Experts of a small language model: a shared expert of 256 neurons, 1172M tokens.
Below are experts of layer 3 (counted from 0) of a mixture-of-experts language model. Rows are named router (the router's row for the expert), up (a neuron's input weights, with its number), down (a neuron's output weights, with its number) and show model dimensions 128-255. Each number is 200 + 40 x the weight over its row's rms, rounded and kept within 0 to 999.
Before each expert's rows: "raises" lists some tokens whose logits its average output raises strongly, later layers aside; "comes after" lists some tokens at least twice as common just before its tokens as in all text. This comes from a sample of Wikipedia text that the model never trained on. Tokens count by the router's weight.

# expert 11
raises: "ig", "is", "im", "as", "ol"
comes after: "\n", "\n\n", " \"", "-", " (", " '"
router,221,249,206,290,194,168,249,189,213,230,154,200,193,182,119,254,138,193,253,215,245,195,160,174,124,204,255,208,207,189,250,255,233,166,163,210,238,231,226,152,264,266,149,164,138,130,202,138,211,148,216,172,231,167,216,253,206,134,154,203,244,221,183,146,178,167,219,240,196,301,199,208,219,190,131,248,196,179,159,271,268,210,145,140,252,141,182,157,181,287,163,197,218,246,251,197,154,214,198,241,117,196,204,247,253,177,209,187,231,162,150,290,222,257,218,211,235,212,104,229,276,195,141,214,205,309,185,240
up0,212,115,183,296,133,221,243,242,257,209,186,245,195,182,216,221,169,264,244,302,171,137,121,220,152,281,258,251,266,192,198,230,147,209,191,234,270,196,215,136,158,200,273,197,176,165,171,161,173,214,217,227,191,236,156,227,172,141,183,196,147,160,208,150,260,219,142,185,225,253,184,249,226,194,149,115,186,174,218,246,168,214,266,284,175,186,156,193,191,233,209,60,207,223,169,207,217,170,198,275,261,202,204,274,189,225,199,167,172,219,284,152,209,223,244,191,223,195,244,225,208,178,160,206,150,205,175,198
down0,244,192,119,239,204,173,104,272,90,255,154,220,130,119,274,226,278,244,218,212,194,242,165,246,191,117,186,170,181,278,219,211,266,120,248,143,182,238,196,147,158,186,267,260,197,194,168,200,191,188,201,188,237,207,190,222,187,220,256,142,162,148,131,138,233,228,222,146,175,216,245,196,165,225,221,149,204,142,198,219,166,199,108,211,116,199,195,206,247,209,208,186,263,220,233,283,222,185,202,180,184,170,192,241,188,251,249,121,155,195,198,189,287,187,233,177,199,184,224,188,189,146,254,197,247,231,243,155
up1,200,177,167,197,114,276,259,279,195,171,269,215,260,159,222,161,223,211,224,229,231,196,263,257,164,238,142,190,212,175,229,205,162,180,205,195,205,201,170,219,208,188,134,229,192,189,220,162,204,216,189,279,234,149,156,237,172,88,275,215,164,182,178,181,185,149,169,232,163,137,192,242,174,165,192,279,232,244,131,206,224,206,245,266,207,195,191,265,207,200,229,217,169,178,193,151,170,144,172,213,146,152,278,195,199,165,229,185,217,147,207,164,219,209,207,277,197,178,170,169,207,238,189,259,272,169,239,154
down1,190,132,215,226,144,210,245,301,197,245,175,268,211,202,172,211,169,281,256,218,188,149,187,212,152,232,50,134,231,111,180,295,227,222,187,249,193,184,197,172,205,196,206,207,208,218,209,147,246,213,202,238,169,110,174,196,235,189,308,188,233,190,167,239,244,165,113,288,222,253,219,224,230,164,195,224,195,231,186,195,202,190,127,219,137,231,183,163,188,258,236,221,209,209,151,218,144,201,164,208,204,174,171,206,204,214,220,180,265,242,269,262,155,250,200,216,190,208,220,108,197,232,160,187,202,198,185,148
up2,209,221,222,189,194,195,228,248,170,202,230,171,202,57,178,195,230,176,222,231,287,241,223,232,210,177,217,150,244,227,192,153,126,186,145,197,159,195,207,99,251,215,229,174,223,283,224,212,251,115,184,260,172,216,187,211,214,191,208,178,249,180,178,175,201,193,205,204,263,167,170,208,243,208,183,194,249,227,173,196,286,211,172,216,301,207,192,141,177,164,125,207,173,226,192,192,109,260,117,172,193,172,221,245,245,219,232,187,277,190,185,184,277,177,241,180,199,114,172,192,171,116,160,142,235,209,160,234
down2,243,201,171,165,190,235,230,191,194,181,169,171,153,133,216,157,250,206,152,187,191,172,235,201,191,219,269,209,179,128,174,152,208,218,223,162,174,215,195,196,192,225,228,268,210,211,167,277,247,195,170,233,250,208,230,130,274,198,163,135,206,211,202,173,158,196,185,161,170,155,152,247,218,212,178,168,228,252,286,151,240,163,261,231,223,130,209,162,170,227,177,257,148,194,179,175,195,168,225,135,154,166,190,171,115,207,390,141,209,173,222,254,217,148,190,142,166,198,182,216,144,143,206,183,220,167,206,202
up3,284,182,231,227,246,165,184,235,206,218,235,142,228,132,215,200,225,172,251,183,226,200,191,217,187,213,175,236,240,187,210,160,190,235,255,275,282,266,241,160,186,153,172,177,236,162,123,181,205,237,181,157,266,196,152,231,163,147,207,236,270,229,244,135,203,246,249,213,166,230,148,187,175,264,129,245,206,146,179,234,214,133,247,217,265,175,236,249,172,190,186,207,227,294,239,144,189,213,198,193,322,150,147,171,225,221,246,90,149,125,206,145,178,186,158,199,226,208,211,147,204,183,229,174,263,218,224,160
down3,226,194,162,197,216,256,166,235,161,192,247,228,257,104,181,172,176,150,210,227,251,181,210,215,259,213,223,195,209,225,197,161,131,192,210,168,265,143,247,159,149,240,155,136,156,209,157,146,159,268,123,210,221,187,152,198,200,291,185,180,212,175,196,277,211,162,221,131,173,219,227,193,197,175,265,172,279,160,262,129,190,178,148,238,197,205,254,164,122,228,232,228,277,181,243,243,199,241,174,181,245,188,197,176,146,171,267,189,204,156,260,163,180,233,169,250,176,256,224,194,143,286,162,240,166,206,239,220
up4,233,220,255,218,220,151,217,173,215,235,157,263,186,284,139,244,273,174,166,233,276,247,172,219,203,213,136,169,154,182,212,221,148,294,250,201,183,179,210,212,313,202,159,225,146,122,137,209,272,170,144,183,226,165,117,136,197,184,196,216,218,189,222,192,196,194,247,195,201,178,218,181,187,187,113,145,146,195,205,176,196,268,242,171,169,185,229,276,242,138,204,108,226,222,227,209,199,181,237,223,121,217,233,186,240,216,255,237,187,204,123,181,170,192,204,180,270,236,157,254,176,202,159,182,256,201,137,220
down4,212,179,146,201,182,171,222,225,132,182,270,186,218,221,194,205,269,197,154,145,201,241,220,231,250,251,239,232,212,196,175,191,160,165,211,122,244,213,219,253,181,229,146,117,190,202,206,237,183,234,159,183,217,222,187,197,165,155,202,190,180,223,198,184,216,180,270,148,241,196,206,192,139,210,170,160,208,179,165,206,167,219,246,165,279,208,186,266,225,256,162,217,222,175,229,197,225,167,171,179,196,217,255,243,284,182,246,217,158,197,225,264,197,169,200,167,220,209,190,229,251,141,235,146,226,197,170,202
up5,157,205,217,209,187,180,222,234,253,217,211,229,202,162,174,171,204,197,192,230,234,216,33,250,210,161,135,197,204,166,128,199,186,275,177,204,249,207,175,208,236,177,183,262,170,120,215,184,203,256,219,169,264,186,123,234,153,238,177,357,209,145,267,233,181,149,208,200,143,225,181,210,113,180,225,205,173,209,200,143,264,185,235,242,172,172,214,189,216,212,139,199,246,150,235,134,163,257,254,213,110,211,130,191,244,258,201,133,173,217,201,169,157,195,188,215,230,129,111,235,202,190,179,218,160,223,246,250
down5,274,208,164,170,243,239,178,228,207,184,198,196,175,231,183,179,162,204,220,183,231,221,162,220,274,186,188,218,277,175,272,172,226,196,200,203,283,180,231,235,330,200,242,278,189,201,193,210,226,246,127,149,165,281,145,202,183,204,169,267,175,233,227,241,153,203,175,180,175,202,180,229,176,155,216,189,167,195,199,200,209,182,185,202,217,199,124,193,194,224,180,224,191,188,233,196,170,130,236,231,164,266,220,260,214,224,173,172,186,247,198,217,198,259,223,151,182,160,163,194,161,191,163,175,205,257,189,247

# expert 46
raises: " the", " their", " a", " the ", " her", " the s"
comes after: ".", "\n\n", "\n", "s.", ", and", " that"
router,232,227,150,264,187,225,181,212,268,232,194,208,134,163,232,221,107,244,257,247,244,248,238,202,235,239,242,178,203,238,117,176,172,189,207,216,155,254,154,200,241,191,214,191,217,127,174,223,221,217,252,184,201,144,148,221,202,148,220,128,189,190,235,167,235,207,265,226,234,183,220,221,219,203,209,174,210,250,146,170,185,176,132,195,202,81,294,218,165,221,202,150,159,200,157,220,268,226,110,155,204,218,180,223,189,179,209,118,209,231,178,256,287,183,235,163,188,176,216,145,221,159,164,219,272,169,168,244
up0,272,259,195,250,225,187,170,201,177,172,155,200,141,171,140,179,169,169,184,233,212,205,171,259,215,227,258,185,268,166,164,193,241,222,266,160,249,184,181,233,191,189,212,194,253,258,160,172,183,178,276,186,184,162,149,223,228,248,212,157,171,221,185,185,220,240,178,208,164,60,113,228,238,239,134,190,135,145,195,215,249,162,217,193,171,231,221,205,214,222,177,242,179,162,206,171,245,197,169,246,277,167,183,271,264,187,150,226,201,255,175,191,287,244,261,261,218,293,200,247,238,165,279,203,216,289,148,175
down0,157,253,184,257,144,242,247,240,128,262,148,122,217,154,211,123,164,164,217,196,234,221,218,265,203,153,155,134,191,115,171,174,175,164,229,199,261,195,202,203,124,317,191,138,270,213,234,188,217,262,179,182,169,187,201,206,169,271,171,246,201,264,215,182,207,188,203,192,226,130,133,186,226,183,157,187,112,169,159,215,185,197,193,202,189,227,171,187,173,244,219,188,219,198,203,186,219,165,234,216,300,159,226,230,232,196,160,229,248,180,230,210,240,193,175,217,204,194,122,192,133,204,246,150,215,217,177,224
up1,282,217,202,262,207,168,205,168,204,129,223,183,236,159,132,192,103,206,214,270,234,230,216,156,123,117,144,209,222,196,168,210,180,199,267,235,143,202,142,253,269,191,112,193,184,219,178,148,156,183,218,191,169,188,212,260,277,178,251,187,231,161,287,224,219,181,191,229,245,263,140,149,197,191,223,182,183,183,158,172,306,189,220,258,167,215,211,138,141,190,196,255,240,194,206,154,178,165,126,200,170,220,184,196,222,188,236,199,119,211,184,191,220,247,186,130,210,218,218,169,206,143,177,132,228,185,240,171
down1,214,205,154,226,173,181,191,218,105,189,270,196,239,226,219,130,265,232,216,201,202,122,203,137,188,200,210,150,165,217,238,212,248,156,178,274,178,227,222,220,257,254,185,272,224,211,315,216,223,281,189,235,255,188,187,208,241,284,211,223,201,223,239,221,245,263,208,210,216,244,214,221,123,129,160,207,258,247,200,190,219,164,227,203,207,266,198,208,158,212,194,212,176,156,229,220,146,223,215,201,195,145,176,245,159,217,352,237,197,210,190,176,100,184,258,156,235,179,259,173,227,129,213,177,228,213,174,167
up2,189,150,232,171,116,166,189,177,260,272,186,173,167,176,122,178,211,318,173,186,187,199,183,250,231,214,194,215,160,207,183,161,204,172,163,222,172,194,242,204,149,203,195,240,241,181,176,284,178,226,233,223,178,223,291,135,205,179,198,147,221,173,158,216,231,194,243,192,206,237,99,172,225,140,221,191,155,188,151,180,149,189,187,313,185,205,213,115,206,241,85,222,150,155,203,157,176,197,187,231,191,193,158,184,177,188,234,287,203,237,124,233,190,263,241,216,248,168,161,183,226,205,183,199,157,151,267,201
down2,247,232,211,253,172,228,203,179,224,165,244,230,156,117,215,270,259,216,216,188,184,245,264,193,205,219,170,200,201,265,188,150,197,275,233,252,202,211,165,199,239,126,182,188,148,196,204,169,213,127,153,229,202,190,198,176,179,254,191,153,263,206,142,162,196,267,152,205,266,158,145,199,237,206,145,206,199,181,215,144,173,309,219,199,225,223,152,156,180,228,164,156,255,165,262,213,199,221,186,175,253,193,199,209,215,218,193,196,231,240,264,163,218,183,217,222,247,227,121,195,193,161,58,258,235,167,173,196
up3,196,175,136,186,195,212,208,125,253,137,184,239,147,175,125,243,197,272,249,242,175,223,137,222,233,243,230,149,221,203,134,208,208,175,312,235,244,208,224,215,195,183,139,235,170,199,215,213,256,202,239,217,247,132,188,134,239,201,175,188,167,151,180,183,285,250,236,183,160,146,253,202,253,250,197,159,269,251,176,292,200,185,151,179,168,232,225,176,145,189,190,159,176,230,238,176,193,181,247,142,147,225,170,136,232,236,232,160,202,178,180,214,201,246,197,180,179,222,109,218,184,117,171,248,301,145,214,257
down3,233,216,199,199,199,279,117,169,190,207,273,127,237,206,255,181,197,192,245,167,251,232,142,219,206,265,236,223,165,183,153,198,171,174,192,196,218,202,189,244,179,143,115,171,260,194,188,154,224,237,209,199,182,240,179,183,141,180,227,189,180,190,180,233,253,168,192,184,210,215,94,185,236,176,217,226,288,215,223,213,211,158,145,141,231,171,101,153,191,153,229,149,230,167,244,256,231,205,240,239,146,236,191,177,191,169,203,172,237,267,219,165,193,235,177,129,241,163,251,177,222,246,233,297,243,221,233,202
up4,281,190,197,251,209,206,204,130,270,210,141,188,170,201,207,250,265,250,184,174,243,122,200,240,239,212,232,180,209,239,239,265,117,163,174,205,147,201,214,210,213,215,144,187,200,149,232,251,203,228,160,186,219,177,170,221,155,132,137,155,108,210,180,172,202,242,210,181,180,170,178,223,250,236,128,232,216,228,206,273,189,213,188,252,217,166,256,175,171,249,148,207,134,223,174,157,225,230,160,225,162,166,241,243,257,240,205,163,182,212,125,230,286,207,316,227,168,215,296,141,159,201,159,153,178,173,206,241
down4,273,167,175,282,227,162,160,143,164,252,188,199,206,219,234,191,212,266,156,210,188,150,227,241,257,261,138,210,186,189,198,211,149,168,182,154,162,152,186,158,171,203,161,177,162,175,163,107,138,215,226,110,156,195,246,203,100,202,184,197,158,253,203,173,173,190,165,225,196,193,217,214,180,184,157,193,191,235,248,176,185,208,184,213,255,179,177,243,200,282,190,198,301,242,112,135,234,203,163,217,193,209,232,188,195,188,127,173,232,219,207,263,180,210,199,179,175,236,182,148,218,208,142,194,230,207,227,107
up5,208,175,230,160,120,144,217,182,243,154,245,150,104,216,222,181,187,255,247,195,178,164,241,225,275,211,154,200,110,151,161,207,256,172,194,253,214,233,205,235,185,273,251,238,268,258,228,213,255,129,193,122,251,192,279,126,168,194,209,276,178,229,178,210,157,172,223,199,230,228,164,215,217,221,174,200,252,104,291,207,228,133,208,242,237,177,220,195,321,196,212,153,159,233,154,193,186,176,255,230,196,195,153,211,163,174,232,156,212,166,227,156,234,251,248,122,263,233,274,176,169,237,201,247,276,205,173,210
down5,181,216,250,140,208,164,235,210,201,171,213,233,164,201,206,179,223,134,175,270,194,172,249,249,180,206,215,209,128,162,188,212,189,233,177,185,197,277,211,253,176,230,218,113,126,201,197,248,248,203,248,235,243,180,190,175,202,226,132,243,225,189,105,218,194,249,178,218,159,182,198,151,267,158,189,188,235,163,268,97,187,226,163,233,190,237,199,193,239,252,271,167,257,172,258,174,210,172,194,166,200,199,189,206,195,176,315,153,118,146,156,158,237,224,170,179,189,225,155,201,182,203,194,253,139,145,191,164

# expert 37
raises: "od", "r", "it", "ay", "is", "il"
comes after: "\n", "\n\n", " K", "/", " [", " '"
router,229,157,207,191,245,143,282,208,212,164,217,182,208,190,183,185,165,182,182,186,279,157,210,173,183,227,153,239,199,188,249,232,117,157,226,236,198,244,209,243,197,200,219,189,157,219,161,229,196,160,210,251,222,115,206,226,216,221,156,260,222,194,206,180,180,222,209,138,203,291,180,191,174,177,182,190,216,191,195,234,238,203,170,175,205,177,165,198,214,199,199,151,219,204,191,167,155,190,124,170,224,202,158,157,200,203,156,94,219,198,190,297,224,188,208,207,229,214,170,214,197,161,213,192,191,291,174,208
up0,207,173,268,219,244,228,200,182,179,202,235,220,173,160,224,171,239,227,143,193,260,210,212,73,175,256,208,263,225,208,157,236,179,191,218,253,258,207,232,239,197,188,162,88,133,234,143,263,153,230,287,258,176,188,157,215,211,170,202,194,215,203,130,166,246,262,260,192,182,235,189,172,196,190,262,201,262,202,148,231,232,111,215,179,211,225,161,178,210,206,275,186,174,239,256,180,230,222,169,177,213,198,167,146,274,137,211,171,255,209,117,204,151,155,213,196,183,138,226,238,248,176,215,135,130,205,117,222
down0,278,149,208,203,206,160,224,249,216,235,231,201,156,171,245,168,211,222,195,228,225,221,221,321,218,216,243,151,187,192,222,190,217,260,135,187,221,123,221,186,159,271,231,200,221,241,156,249,213,199,171,208,181,208,209,159,230,243,170,243,217,235,206,176,200,218,224,225,167,206,156,280,236,157,139,201,163,143,192,186,171,245,204,171,244,241,173,207,169,144,115,238,191,210,142,226,202,246,129,245,191,202,188,241,244,169,150,168,215,200,210,225,175,148,194,151,148,227,207,180,292,202,222,300,223,235,221,225
up1,205,180,264,186,146,210,127,231,197,226,180,181,191,220,265,142,230,145,209,190,235,216,162,181,150,228,287,228,111,247,247,232,130,184,104,286,223,198,207,213,166,157,195,180,242,241,251,191,200,244,166,186,213,238,218,145,270,195,159,213,180,96,236,211,220,220,128,188,236,142,156,206,233,217,153,260,203,258,158,193,176,198,208,211,218,129,265,231,196,212,189,179,207,261,149,212,174,135,197,164,184,186,149,258,250,213,248,201,221,145,110,220,201,155,261,193,218,188,184,226,169,150,217,195,125,142,268,276
down1,177,199,126,160,156,233,150,212,178,188,196,176,254,125,200,264,181,131,206,155,192,176,221,206,177,227,167,273,146,129,178,187,119,195,202,257,272,156,199,276,170,157,158,285,222,223,236,238,149,218,92,189,205,205,287,138,228,235,247,208,148,153,309,196,206,148,192,207,233,187,209,201,184,193,244,238,197,230,228,216,157,193,175,185,214,127,142,209,244,224,235,199,209,255,176,178,236,229,190,184,204,215,204,172,253,89,239,235,247,111,276,157,124,199,193,157,200,232,146,223,157,282,205,196,137,267,202,188
up2,225,218,243,222,241,196,203,130,180,209,246,210,214,211,217,213,194,241,195,196,237,208,277,297,193,231,204,210,226,286,205,199,135,236,195,248,200,141,179,233,209,218,179,178,211,161,159,191,140,238,110,137,281,213,266,211,235,252,192,221,141,202,254,214,152,180,181,242,143,211,188,245,183,177,107,178,160,168,146,238,268,172,244,157,260,243,217,203,200,159,200,202,128,194,217,221,169,188,170,241,246,155,205,189,219,194,218,129,226,193,149,188,216,232,210,256,289,194,170,140,220,101,204,141,230,252,184,226
down2,161,239,295,173,248,189,258,180,180,154,115,224,197,169,176,144,167,239,215,236,173,140,156,249,204,235,203,201,277,170,197,234,258,275,258,166,202,228,154,227,186,190,289,128,192,188,213,244,194,211,236,185,172,158,219,182,153,194,240,129,204,214,168,169,208,232,261,170,215,227,244,191,224,116,164,260,129,175,174,162,185,164,174,197,145,167,223,235,220,182,254,201,183,163,251,228,178,246,188,220,128,160,224,252,136,192,235,197,93,170,218,171,233,171,173,185,173,215,111,212,216,188,200,101,250,213,198,163
up3,194,184,211,210,190,213,142,178,287,217,206,231,199,150,172,261,134,188,242,119,240,173,211,156,142,251,211,138,213,238,204,273,153,173,156,200,156,171,199,250,269,201,168,207,162,155,136,190,163,210,229,217,236,256,180,185,183,186,261,127,161,163,276,192,184,132,222,179,130,161,207,156,158,231,136,168,218,209,217,184,207,189,161,218,197,282,262,169,219,198,229,207,230,248,207,135,241,198,126,190,141,129,310,193,124,234,234,267,168,237,150,163,128,189,198,149,239,197,219,240,232,169,217,221,222,230,154,205
down3,243,254,137,169,121,252,187,204,189,237,254,189,223,168,156,211,125,206,124,214,204,231,217,150,194,192,280,177,254,183,255,139,200,212,171,186,211,193,143,271,200,217,115,216,241,162,177,195,173,231,147,245,233,300,190,276,244,224,217,202,133,171,190,141,191,145,171,191,126,126,135,217,214,205,217,179,220,181,155,175,138,241,144,222,188,250,103,206,216,247,182,221,216,228,195,194,172,272,254,216,179,182,185,218,150,173,209,128,217,190,200,305,273,197,250,154,216,263,238,196,226,239,237,208,178,188,275,216
up4,230,197,196,190,188,282,158,226,218,165,219,171,217,263,221,228,193,213,230,221,290,249,295,254,187,198,189,207,151,207,122,201,203,191,231,178,255,217,224,189,175,112,205,284,106,170,215,215,253,194,140,154,267,188,225,257,210,265,166,173,228,166,277,195,189,217,259,179,194,206,199,159,225,90,253,149,229,181,242,206,195,245,196,212,241,172,206,209,241,232,180,169,256,225,238,192,196,177,88,202,196,188,174,206,240,261,169,161,131,251,192,183,207,123,205,194,207,171,172,170,207,196,182,210,257,159,199,213
down4,126,180,209,241,254,215,175,163,157,220,205,212,182,228,205,283,128,190,227,152,197,173,188,197,217,205,208,197,226,239,226,148,127,252,199,153,210,238,176,147,175,159,250,172,224,202,223,194,222,158,209,299,244,206,146,249,207,238,259,180,201,276,195,261,183,121,246,253,274,176,262,237,263,180,223,166,223,331,178,178,186,163,210,174,170,184,175,222,227,254,253,274,197,253,212,139,231,157,274,118,122,258,256,180,171,166,235,216,208,267,248,253,211,163,246,183,178,206,98,123,151,203,260,174,156,185,204,157
up5,216,156,129,156,190,216,223,182,176,245,219,190,230,294,244,186,219,199,249,206,224,219,161,189,287,242,263,275,203,172,252,258,176,278,245,147,235,204,205,271,251,140,204,146,211,254,164,196,216,216,196,177,210,143,198,267,226,214,186,109,220,184,240,178,140,154,121,164,176,180,217,116,226,159,209,250,207,215,246,127,221,149,227,230,222,207,231,156,199,206,259,47,162,203,198,193,191,189,86,129,204,297,175,216,229,217,245,150,197,180,184,207,220,267,226,190,136,175,269,261,160,212,213,83,223,218,272,213
down5,212,140,263,188,209,206,164,229,198,212,206,166,146,247,258,190,256,198,238,219,146,223,148,218,200,172,183,224,169,168,207,249,140,257,174,212,261,229,146,209,241,196,175,221,230,178,168,222,164,190,183,200,112,215,213,252,151,208,139,173,233,193,264,200,224,270,143,120,163,65,260,195,185,189,211,163,273,206,168,171,224,277,176,216,176,232,229,210,167,197,229,139,230,167,199,207,184,199,138,199,178,232,124,171,213,238,155,220,69,163,194,288,151,184,247,269,235,263,199,231,180,228,259,193,210,207,141,231

# expert 7
raises: "===", ".", " as"
comes after: "1", "2", ".", "–", " | ", "| "
router,191,151,214,199,132,135,182,243,234,214,165,184,156,185,275,189,230,193,263,237,222,203,213,187,238,238,223,163,181,228,201,229,250,190,171,175,165,153,253,178,270,220,226,206,214,237,191,287,231,193,202,174,193,161,195,283,235,203,200,222,263,220,147,186,206,259,172,252,150,239,233,242,198,214,241,160,190,202,183,130,180,149,129,226,220,221,225,188,252,224,168,115,154,115,273,193,225,219,137,191,214,174,172,261,217,174,151,173,236,251,232,234,188,266,261,210,295,212,151,245,217,169,213,151,265,316,170,240
up15,249,146,270,209,199,153,197,184,259,207,258,201,163,208,200,209,179,242,194,229,235,160,156,247,212,155,143,172,220,145,165,224,168,167,200,227,207,244,154,219,236,170,175,246,151,196,189,245,191,193,162,185,222,134,204,170,229,209,278,149,290,226,162,183,200,243,122,217,300,67,252,217,166,124,171,285,153,186,284,181,156,186,206,167,133,162,220,189,229,254,244,217,170,120,171,170,241,245,196,278,211,202,196,160,182,228,225,153,191,214,124,208,199,327,226,200,326,162,144,162,210,228,233,172,201,274,214,163
down15,115,181,238,210,200,201,206,256,134,150,158,136,242,165,210,261,221,203,178,231,204,208,232,201,215,190,213,218,235,161,204,81,234,259,266,171,136,223,182,205,245,215,210,210,208,204,199,143,246,184,173,194,202,250,264,189,130,202,161,232,137,249,145,181,259,240,249,147,185,255,195,326,257,146,201,244,172,141,140,278,198,256,162,191,206,178,193,252,210,205,134,250,196,243,181,202,188,164,175,165,229,268,146,199,248,176,211,183,197,260,182,132,198,110,200,228,182,181,227,250,269,221,169,231,150,181,206,162
up16,225,206,150,266,208,223,152,146,264,192,174,230,232,279,154,136,147,206,199,205,196,179,175,198,174,153,233,197,166,233,234,263,244,183,211,161,165,250,283,273,222,223,140,153,222,146,241,163,182,186,213,171,184,241,196,153,230,196,165,206,153,176,159,209,161,229,202,119,173,236,174,135,205,202,275,149,209,171,168,200,251,253,179,213,200,218,182,200,247,159,171,168,178,207,188,253,214,226,126,133,197,264,171,221,266,164,187,207,225,179,209,234,209,206,224,127,174,207,173,182,172,188,167,192,177,194,190,185
down16,206,205,207,205,168,276,228,204,224,144,222,201,263,260,141,230,160,208,186,186,198,210,106,199,209,286,218,255,171,213,193,221,195,195,171,194,209,173,164,267,148,186,211,171,198,231,292,187,162,175,210,168,245,237,339,233,182,251,206,171,162,218,149,291,195,182,202,194,226,237,116,247,162,245,162,152,187,217,157,231,256,198,145,259,188,249,193,156,149,226,154,213,204,199,181,182,164,150,221,196,178,230,249,138,184,164,197,238,165,256,263,236,227,229,271,238,200,186,193,181,270,166,223,174,209,128,153,261
up17,168,168,182,141,142,132,151,259,277,226,221,211,233,209,200,262,204,132,264,263,185,209,166,189,227,269,272,192,114,231,219,178,201,227,217,217,209,145,153,191,153,249,196,238,213,201,215,211,191,167,202,230,118,194,151,245,289,215,228,236,280,224,230,234,222,219,222,207,211,260,276,253,176,228,265,212,201,201,219,185,212,155,192,181,204,148,271,237,188,214,127,147,127,122,150,248,179,236,187,144,192,178,204,158,268,212,98,219,196,232,261,227,140,175,174,186,188,199,138,209,166,218,207,177,168,200,235,212
down17,241,107,183,222,78,190,190,203,247,316,215,198,188,256,169,235,163,176,144,204,178,177,274,226,247,183,241,127,180,215,222,217,281,213,318,160,150,225,247,237,240,217,205,160,151,242,179,225,204,310,259,209,149,113,194,166,196,181,219,176,146,183,153,165,226,157,190,275,159,156,225,221,193,162,157,217,205,226,199,196,247,161,191,243,152,144,109,199,234,184,273,151,193,261,147,206,210,216,232,273,248,200,204,251,290,146,227,215,190,238,239,191,102,225,243,203,216,103,215,222,205,236,226,248,257,186,219,219
up18,224,120,198,196,135,241,234,221,127,108,166,196,175,230,254,180,241,199,183,223,207,173,230,221,245,238,219,112,202,202,198,189,175,173,117,127,175,196,212,193,153,193,196,195,154,196,172,136,145,209,163,188,259,231,212,231,168,126,141,219,197,198,145,208,175,225,176,253,130,227,168,222,149,233,120,184,178,255,187,203,74,232,214,176,165,256,146,140,198,221,216,171,202,271,209,158,213,189,190,228,136,159,211,256,181,185,136,177,170,274,165,102,224,240,143,177,209,145,197,216,216,231,201,258,257,140,203,119
down18,183,197,109,231,190,221,202,243,159,164,171,195,130,203,229,201,259,254,192,244,178,269,158,222,228,178,162,222,191,201,237,224,218,247,151,183,101,139,221,228,191,167,213,221,256,188,142,102,217,164,154,187,243,228,205,210,215,205,156,149,128,231,249,212,249,192,143,213,209,212,189,124,155,167,192,198,126,220,195,224,223,216,249,190,164,120,191,240,157,225,128,213,298,241,149,118,278,204,169,138,191,129,247,221,228,266,204,166,181,236,235,191,217,221,186,183,155,215,188,173,101,202,185,233,176,126,243,192
up19,171,208,203,156,113,173,261,221,264,197,176,191,206,252,285,173,128,216,201,239,169,239,207,205,224,214,208,184,232,236,186,161,184,138,177,202,234,250,175,250,185,270,213,191,181,186,246,189,197,203,215,161,184,180,210,181,174,184,156,251,234,227,254,222,150,166,188,214,243,174,200,183,176,250,222,266,182,181,190,207,214,156,260,295,232,251,219,194,186,248,194,153,108,152,217,206,237,240,211,164,202,145,241,133,209,149,176,142,206,154,230,167,249,173,204,142,246,170,223,166,199,222,230,133,252,289,134,178
down19,220,246,239,269,260,302,208,227,156,232,185,155,169,129,136,178,258,227,155,244,201,130,214,144,159,194,195,252,195,186,182,129,226,230,226,171,248,245,153,258,213,198,216,249,264,215,169,257,290,267,184,213,230,252,232,187,172,151,228,170,139,168,292,153,269,215,209,195,158,157,203,279,203,214,220,188,245,185,230,181,204,236,129,146,215,253,216,158,205,224,208,241,149,251,243,166,162,138,190,159,186,228,187,149,153,191,189,270,167,184,120,179,251,246,252,310,238,221,207,255,203,198,249,210,284,184,196,189
up20,145,122,215,168,260,283,189,140,165,193,281,180,185,203,255,231,187,232,213,225,123,208,238,260,170,195,164,216,148,209,266,259,233,197,221,108,234,227,119,202,134,286,222,302,144,162,202,244,203,197,186,217,215,138,242,281,281,214,198,262,181,173,186,192,210,198,234,180,178,204,176,256,187,145,192,196,164,226,159,220,257,186,219,192,216,142,223,222,220,207,198,132,139,174,78,202,209,195,210,275,191,174,211,206,182,219,181,205,161,179,153,167,199,156,132,198,256,206,170,162,145,209,205,152,216,224,223,176
down20,251,210,191,168,109,205,208,180,224,215,259,177,163,229,193,196,192,148,188,232,240,210,150,170,244,260,219,118,263,126,140,248,181,243,247,243,145,161,186,243,241,235,148,139,194,198,161,206,215,168,223,192,171,199,258,160,173,207,196,185,274,205,239,174,169,212,163,229,208,216,210,216,245,265,189,193,194,145,181,242,193,201,187,169,234,205,142,227,201,226,193,202,235,215,197,213,136,216,184,175,213,195,220,208,236,196,159,262,164,241,199,194,203,161,155,136,187,187,213,222,205,259,203,203,258,213,219,228